From a checkpoint of a small mixture-of-experts model trained on Wikipedia.
Size: 8 layers, width 224, vocabulary 4096, 33.2M parameters.
Experts: 128 tanh GELU neurons an expert, a shared expert of 128 neurons.
Training: a variant of SOAP for the experts, 466M tokens, 7221 steps.
Below are experts of layer 4 (counted from 0) of a mixture-of-experts language model. Rows are named router (the router's row for the expert), up (a neuron's input weights, with its number), down (a neuron's output weights, with its number) and show model dimensions 0-223. Each number is 128 + 32 x the weight over its row's rms, rounded and kept within 0 to 255.
After each expert's rows: a language model's description of what the expert responds to. This comes from a sample of Wikipedia text that the model never trained on.

# expert 4
router [103 113 153 138 123 154 103 142 109  79 204  82 156 104 145 148 171 120 134 163 107 170 110 137  79 120 152 123 102 149  30 158  54 151  50 141 126 143 135 139  80 155  87 120 197 113 109 166 128 162 176  82 168 128  80 148 120  99 116 176 123  88  98 123 137  87 129  99 106 122 115 166 103  95 104 139 130 161 158 142 164 118 144 120 104 123 107 134  81 137 152 138 133 173 142 125  48 159 144  60  81 140  38 132 133 110  89  74 187 138 139 124 134 169 100 112 131 172  88 115 166 149 168 150  79 153  74 165 155 138 140 129 127 127  76 161  80 106 119 105 138 110 129 160  91 145 132 144 135 106 163 116  39 151 108 184 122 192  87 125 109 100 102  99 106 161 185 177 176 198  92 191 113 130 162 135 109 134 174 137 132 126  83 131 183 109 164 163 116 135 186 149  82 120 139 127 147 138 140 133 155 132 110 120 166 132 159 197  95 127 138  80 116 135 117 108 106 139 134 117 138 146 105 122]
up2 [121 138 119 152 138 144 120 128 134 156 121 122 112 153 152 128 157 108 106  92 195 187 100  99  89  64 156 125 162  89 134  79 160 143 118 177 171 122 123 142 164 182  46 106 134 151 111 129 106 135  63  80  93 141  92 121 144  83 112  91 135 202 128 172 133 137 153 113 153  60 107 111 105 154 167  97 117  84  74  92 130 119 132 157 105 127  75 152 131 131 134  75 128 102  73 168 162 113 139 109 163  98 151  63 222 141  86 119 123 104 157 105  97 136 152  79 131 140 194 127 129 110  88 127 189 135 110 147 136  96 121 155 181 108 111 162 109  98 100 163  80 101 152 174 178 190  95 163  65 163 154 126 152 104  91  96 130 222 117 147 107 205 119 140  80 133 120 126 155  99 168 146 105 137 106 142 170 121 134 134 126 128 108 163 118 141 146 153 122 135 137 124 165 113 122 133 162 204 194  98 155 173 135 172  86 116  77 130 115 190 147 109 121 146 120 136 113 153  77 144 129 144  93 105]
down2 [111 148  69  95 133  92 207 132 107 118 137 142 166 130 147 161 124 190 178 117 158 142 101 132 154  90 134 152  64 133 180 109 135 120  54 103 157 122 143 166 114 134 100  97  99 120 185 169 148  96 152  79 124 118  85 150 140 171 151 159 169 113  72 120 130 151 125  83  86 106 193 144  89 126 159 133  73 115  86 156 126 113 112 126 159 154 164 151 143 140  93 160  58 182 119 141 118 170 168 131  78 117 145 156 171 110 123 115 142 149  67 141  86 113 170 180 117 152 128 122 112 141 134 140  86 132 120 179 162 115 174 133 128 154 108 181 145 121 158 140 159 224 194  72  92  60 131  95 104 109 111  70  94 129 114  84 118 103  82  83 125  88 120 137 144  76  86  84  87 161 142 144 107 136 113  89 127 152 133 143 140 109 133 117 163  85 129 165 140  88 119  79 147 140 153 127 132 125 114 148 126 124 147 190 109 185 131 139 136  99 135  77 143 167 173 144 146 172 179  69 177  82 168  82]
Description: Opening quotation marks, apostrophes and the first letter or piece of a word right after a quote, bracket or paragraph break, like "W, 'R.

# expert 7
router [125  84 169  74 149  91 158 103 126 155 161 134 121  90 160 140 189 143 138 119 114 156 101  51 164 139 141 139 141 128 111 112 100  99 119 149 120 143 112 169 171 157  85 219 162 119 141 153 138 120  97 152 178 116 141 148 107 125 134 155 128 135  75 115 122 141 146 151 134 137 173 121  95 150 107  86 161 184 154 120 116  96 140 107 127 134 114 152  89 125 155 161  92 153 163 101 176 102 124 135  80 144  42 175 147 119  73  53 163 168 105 102 163 107 122 101 195 132  86 218  53 125 199 116 124 114 111 108 107 108 152 164 143 141 145 121 113 124 154  83 168 121 133 174 111 110 136 159 101  74 126 117 126 115 142 134 156 134  78 100 126  87 117  82  92 154 111  93 146 190  75  78 164 112  69 171  83 100 160 138  87 137 107 131 121 114 123 131 113 211 168  94 142  94  92  92 117 174 121 152 156 146 135 155 168 147 134 206  92 148 160  78 118  81 120  99 140 165 105 184 160 105 129  89]
up4 [147 149 155 104 122 130  77 111 131  95  90 119 172  99 158 136 156  97 163 107 118  90  62  88 108 152 143  93  91  66 136 137  79 115  96 132 148 122 142 114 131 125 120 134 157 153  78 113 146 136 155  90 100 123 118 119 183  74 145 106 106 171 162 130 142 112 114  72 112  84 100 130 169 133  84  77 157 144  58 178 104  69 167 119  99  75 153 139 148 139 128 106 116  72 138 118 136 155 149 101 177 137 167 162 119 175 164 100 104 112 179 150 136 173 227 123  49 138 118 184 207 167 120 173 177 112 105 159 148 120 208 141 123 150 130 138 142 163 173 164  82  78 107 113 148  92 130 122 130 132 108 138 131  68 137 145 135 124 134 106 117 116 135  58 145 208 137 119  99 123 141 153 186 150  87 104 109  69 131 162 103 182 105 102 112 137 142  62 170 127 175 148 161 164 116  99 123 131 139 131  81 147  92 143 155 172 109 124 149 134 117 108 128 135 168 138  77  95 169 141 156 189 144 175]
down4 [113 144 182 132 158 133 195 169 140 153 146 165 104  92 149 152  86 119 108 103 149 143 106  95 133 179  90 168 157 166 170 104 104 156 150  59 119 136 120 129 105 117 131 154 122 167 159 110 101 130 109 117 131 117  34  94 121 156 119  70 165 118 120  94 137 136  30 129 136 126 126 155 122  89 114  84 120 187 108 151 170 122 149 169  96 126 117 123 135 108  75 116 154 151 180 107 126 154 153 134  93 114 131 134 155 133 110  85 125 199 203 175 173 114  92  85  76 151 147 104 143 149  86 105 102  79 140 143  63 130 150  30 132 115 154 140 128 105 141 142 125 108 121 149 133 162 100 163 120 182 149 152 145  44 164  94 144 144  94 217  71 139 110 131 131 142  92 186 105  80 151 118 129 163  80 161 138 165 118 137 114  92 115 170 133 110 120 108 119  72 118 167 120 114 139  96 123 118  86 124 156  93 160 171 102  61 178 140 114 152 105 125 102  83 153  65 176 117 141 184 101 116 142 142]
Description: First token of a new line or table cell: list dashes with a letter (- A, - P), table pipes, paragraph-opening capitals like The.

# expert 61
router [151 163 170 137 159  83 149  74 105 126 165 125  94  78 150 135 147 112 134 120 102 149 153 122 194 135 121 164 198 108  92  87 100 134 133 153 138 148  77 158  89 138 153 143 106 110 179 154 169 103  98 184 143  98 131 156 123 117  96  73 106  89  58 154  89 125 168 137 102  76 141 142 176 145  93 136 218 195 131 102 171 164 119 111 111 104 129 133 160 116 140  98 115 103  43 125 152 110 136  98 122  86 142 130 145 122 105  89 127 131 123 177  81  50  95  79 183  85  92 150 114 144 171 120 140 120 126 112  94 143 149 115 158  81 102 103 153  66  64 115 140 175 152 187 175 123 140 138 163  97 122 150 123 172 127  92  97 113  79 111 120 125 157 131 184 182 105 171 123 166  42 164  74 122 151 132 110 108 104 149 112 142 130 113 189 171 117 113 148 171 176 108 142 128 161 131 130 156 110 126 151 136 123 131 165  66  74 125 116 182  73 139 100  92  99 121 138 157 115 106  96  75 143 124]
up3 [ 97 131 129  66  69 133 166 129 130 101 133 192 187  78 109 119 106  69 151 139 116  74 170 111 152 107  90  89 168 136 111 124 177 108  60  95  89 106 176 160 155 150 106 151 116 149 118 158 139 106  85 132 141 118 108  78  96 155 116 121 139  83  95 142 117 119 102  81 173 123 147 150 107 135 130 100 195 122  97 146 128 151 157 136 113 176 148 116 137 173 125  95 110 112 102 111 174  85 103 122  67  70 119  88 103 180 121  95 148 149 149 106 127  85 185 103  44  79 217 120  85 159 122 123 106 196 119 136 169 182  83 181 133 156 136 155 113 132 154 113 112 140 178 125 119 130 164 191 121  43  99 125 125 116 102 113  95 141  96 130  89 150 111 151 124 185 149  80 138 107 217 109 141 106 144  85 125  45 104  98 128 122 128 170 168 141 123 106 116 111 116 140 135 168 128 148  54 120 106 159 164 202  86 134 140 141 180 171 139 105 138 115 126 131 122 128 133 145 127 158 127 126 123 102]
down3 [ 50 148 104 102 105 134 150 152 138 105 134 192 192 124 213 139  96 116 118 114 103 119 106  67 144 181 182 160 149 108 104 121 139 181 107 150 125 129 165  76 127 119 121 171  87  96 124  63 165 120 146 146 142 150 107 172 119 100 137 169 150  65 134 151 115 157 166 158  84  70 122 137  95  48 125 117  94 142 119 127 107 103 138 184 169 135 175  85 118 128 122 119 157 129  37 113 145 114 134 114 165 140 108 110  83  88 191 120 147 118 156 230 102 140  91  62  58 110 105 172 115 143 125 141 129 146  80 130  90 122 178 136 154 119  93 128 138  79  92 161 134 156  59 101 155 136 123 111 130 152 123 115 132 136 108 144 141 118 126 163 106 179 101 144 156 146 169 187 108 128 179 115 150  98 137 117 150 124 146 203 131 152  90 100 113 162 103 140  85 159 150  79 125 109  86  97 115 126 181 122 119  97 121  83 122 159 159 151 118 138 134 170 138 165 136 175  60 102 134 121 182 145  79 124]
Description: Closing pipes, line breaks and heading ends in tables and section titles, e.g. Notes |, |---|---|, ==See also==, % |.

# expert 33
router [166 112 116 171 146 114 118 136  84 142  92 113 126 169  62 135  76 103 155  70 134 168  64 144 126 138 132 114  65 162 117 169 185 125  86 184 128 127 147 129 117 137  79 131 122 144 122 107 139 187 139  89 126 133  91 121 140  81 162  67 132  92 170  96  98 184  99 145 130 117 137 110 143 152 114 132  94 168 171 121 109  90 172 175 176 117 120 135 107 108  94 109 164 110 162 181 114 122 126 142 127 159 141 163 112 145 156  99 207 140 134 137 103 111 111 131  64 181 117 131 146  96 186 126 128 131 166 147 105 158 159  55 106 145 159 108 113 200 157 123  97  98  60 138  79  83 140 125 132 187 194 123 190  51 121 144 123 145 188 185 141 168 135  80 163 108  63 114 170 141 165 129 129 109 105  94 130  95 134 112 127  43 141 100  84 122 170 164 147 102  95 163 129  99  89 119 158 152 122 116 136 136 145 135 103 120 169 106 100  82 177 146  93  69 137 160  94 139 149  82 125 103 118  90]
up1 [119 112 168  93 130 110 148 110 182 114 129 125 103  82 114  73  85 119 116  97 100  73 175 168 148 144  83 127 155 136 161  89 108 130 130 110 141  97 175 161 154 100 139 152 139 141 100 126 110 125 128  82 117 122 142 114  95 150 161 111  76 134 132  83 125 170 148 110 147 101 160 152 130  95 165 110 122 138 143 129 120  98  88 169 137 171 169 136 130 203 155 104 146 170 153 136 133 153 152 194  89 127 138 125 158 159 141 118 104 123 151 150 148 110 131 116 104 107 178 173 195 116 123  71 124  96 113 113 156  88 133 138 142 102 163  77  81 159  58 183 144 131 118 142 105 104  74 143 131 141 184 128 179 126  69 166 165 110 177 152 116  98 131  86 109  99  72 158  67 170  82 169 121 109 163 151 114 146 185 127 144 211  77 172 144 150 159 178 191 171 121 108  99  69 117  99  92 168  51 184  57 144  53 191  97 107 104  97 113 156  99 116 151 157  94 132 143 111 140  97 141  88 140 137]
down1 [147 157 149 200 163 132 137 150 111 114 103 157 115  76 127  54 165 136 109 105 134 108 119 158 103 140 120 125  91  76 193  77 107 162 159  85 138 118 156 192 170 154 117 129 123 108 149  18 115 125 123 174 131  77 145  77 152 142 126 110 113 139 138 119 140 116 124 139 144 199 210 129  49 121 111 145  97 151 163 130 116 124 164 145 148 176 163 120 126  87 122 104 102 120 107 116 142  84 156 114 137 170 215 194 115 147 156 128 141 126 181 187 128 150 136 123 127 168  49 122 138 157  95  67 166  97  75  93 162 148 106 146 193 108 118 139  51 157 136 125 181 130  81 125 149 106 129 101 182 156 143  95 159 168 123 103 160  74 110 139 147 121 106 146 122  89 167 124 101 112 112 150 111 115 108  86 144 143 135 110 136 150  69  88 117 129 118 143 129  81 151 113 145 114 137 200 136 115 131 101 128  81 111 203 138  89  96  55 103 157 157 142 107 135 123 129 152 161  92  95 141 134  95 113]
Description: Capital letters and hyphen-plus-capital pieces inside proper names and codes, as in Mumbai-Pune, Kontakt-5, Island, South, III.

# expert 39
router [147  84 139 118 151 125 137 160  69 149 109 131  51  91 146 123 103 138 154  86 144 141 125 128 186 150 101 145 160 109 133 135  60 139 157 152 140 136 113 157 132 139  78 111 160 133 140  80 159  81 127 138 153 134 183 149 118 116 144 124 163 123 113  87 144 178 169 144 135  86 156 138 171 192 103  95 190 189 143 128 187 138 129 113 166 130 106 107  99  98 141 168 124 110 102 129 162 168 131 111 135  90 146 125 159 125 104 107 195 153 111  99 134 120 108 117 146 132  95 234 132  73 177  74 100 117  95 114  91 101 135 119 129 103  64 116  92  91 135 121 129 100 167 221  74 125 170 156 133  95  68 145 151  87 113  95  73 190  75 113 130 111 123 115 113 159 143 151 118 171  63 119  94 115 154 121 130  89 127 152 113 111 163 162 157 123 112 117 116 172 128 122 137 132  55 167 125 190 117 122 147 118 118 160 174 123 166 215  87 144  87 116 113 113 141  68 159 198  79 148 169 108 131  88]
up3 [131  80 146 111 126 145 172 124 104 119 124 214 172  76 145 118 117 126 148 139 119 131 106  86 155 103 140  94 175 138  93 132 176 129 119 128 126 180 129 118 148 153 101 136 123 169 136 120 168 117  87 142 130 134  95  97 128 111 151 140 110 131  96 191 116 100 166 113 175 160 141  96 137 130 154  91 183 136  85 109 155  69  66 101  91 178 122 144 102 104 106 128 115 102 165 128 145  76 138 144 152  90 156 144  88 171 125  95 103 115 130 109  58 177 194 108  85  98 233 130  71 115 132 170 143 127 107 157 160 160 122 135 171 150 156 159 131 154 135  69 126 168 213 117 121 111 131 178  84  94 116 167 141 105  80 127 107 167 137 127 108 100 124 146 162 114 119  16 209 107 191  99 111  94 145 133 107  76 101  94 112 116 106 168 106 131  94  72 123 124 104 107 163 147 137 128  89 139 133 117 142 183 108 151 105 147 168 165 163 128 145 108 100 122 113  74 123 186 116 176 147 120 207 126]
down3 [117 146 158 119  93 165 156 176 152  92 113 140 165 100 218 152 147 102  86  65 146 105 140  61 151 142 187 129  91 100 135 131 164 167 167 141 100  95 152  74 143 151 173  86 156 164  83 117 141  98 195 132 109 148  91 164 128 177  79 120  99 107 141 130 158 141 106 171  99  93 168 145 105  79 107 164 121 115 136 178 115 103 115 123 152  54 105 109  96 117 142 110 142 115 113  46 153 102 158 134 159 138 143 118 101 163 151  88 121 116 120 177 111 125 134  51  71 156 109 104 142 144 201 110 126 124  89 124  84 105 182 132 165 149 138 104 156  93 142  90 181 154 111  86 106 125 118  93 120 120 150 126 162 121  87 117 153 106 101 155  85 142 142 119 146 123 137 154 120 161 137 151 181 133 109 109 116 138 181 140  93 122 160 114 108 119  99 153  88 151 158  84  96 136 100 118 141 107 197  81 117  74 107  75 107 124 130 161 132 127 178 109 180 180  53 149  95 197 181 117 185 163  67 152]
Description: Wiki table pipes, blank lines and == heading markers, plus the column headers after them, like Points, Pld, End date, Election History.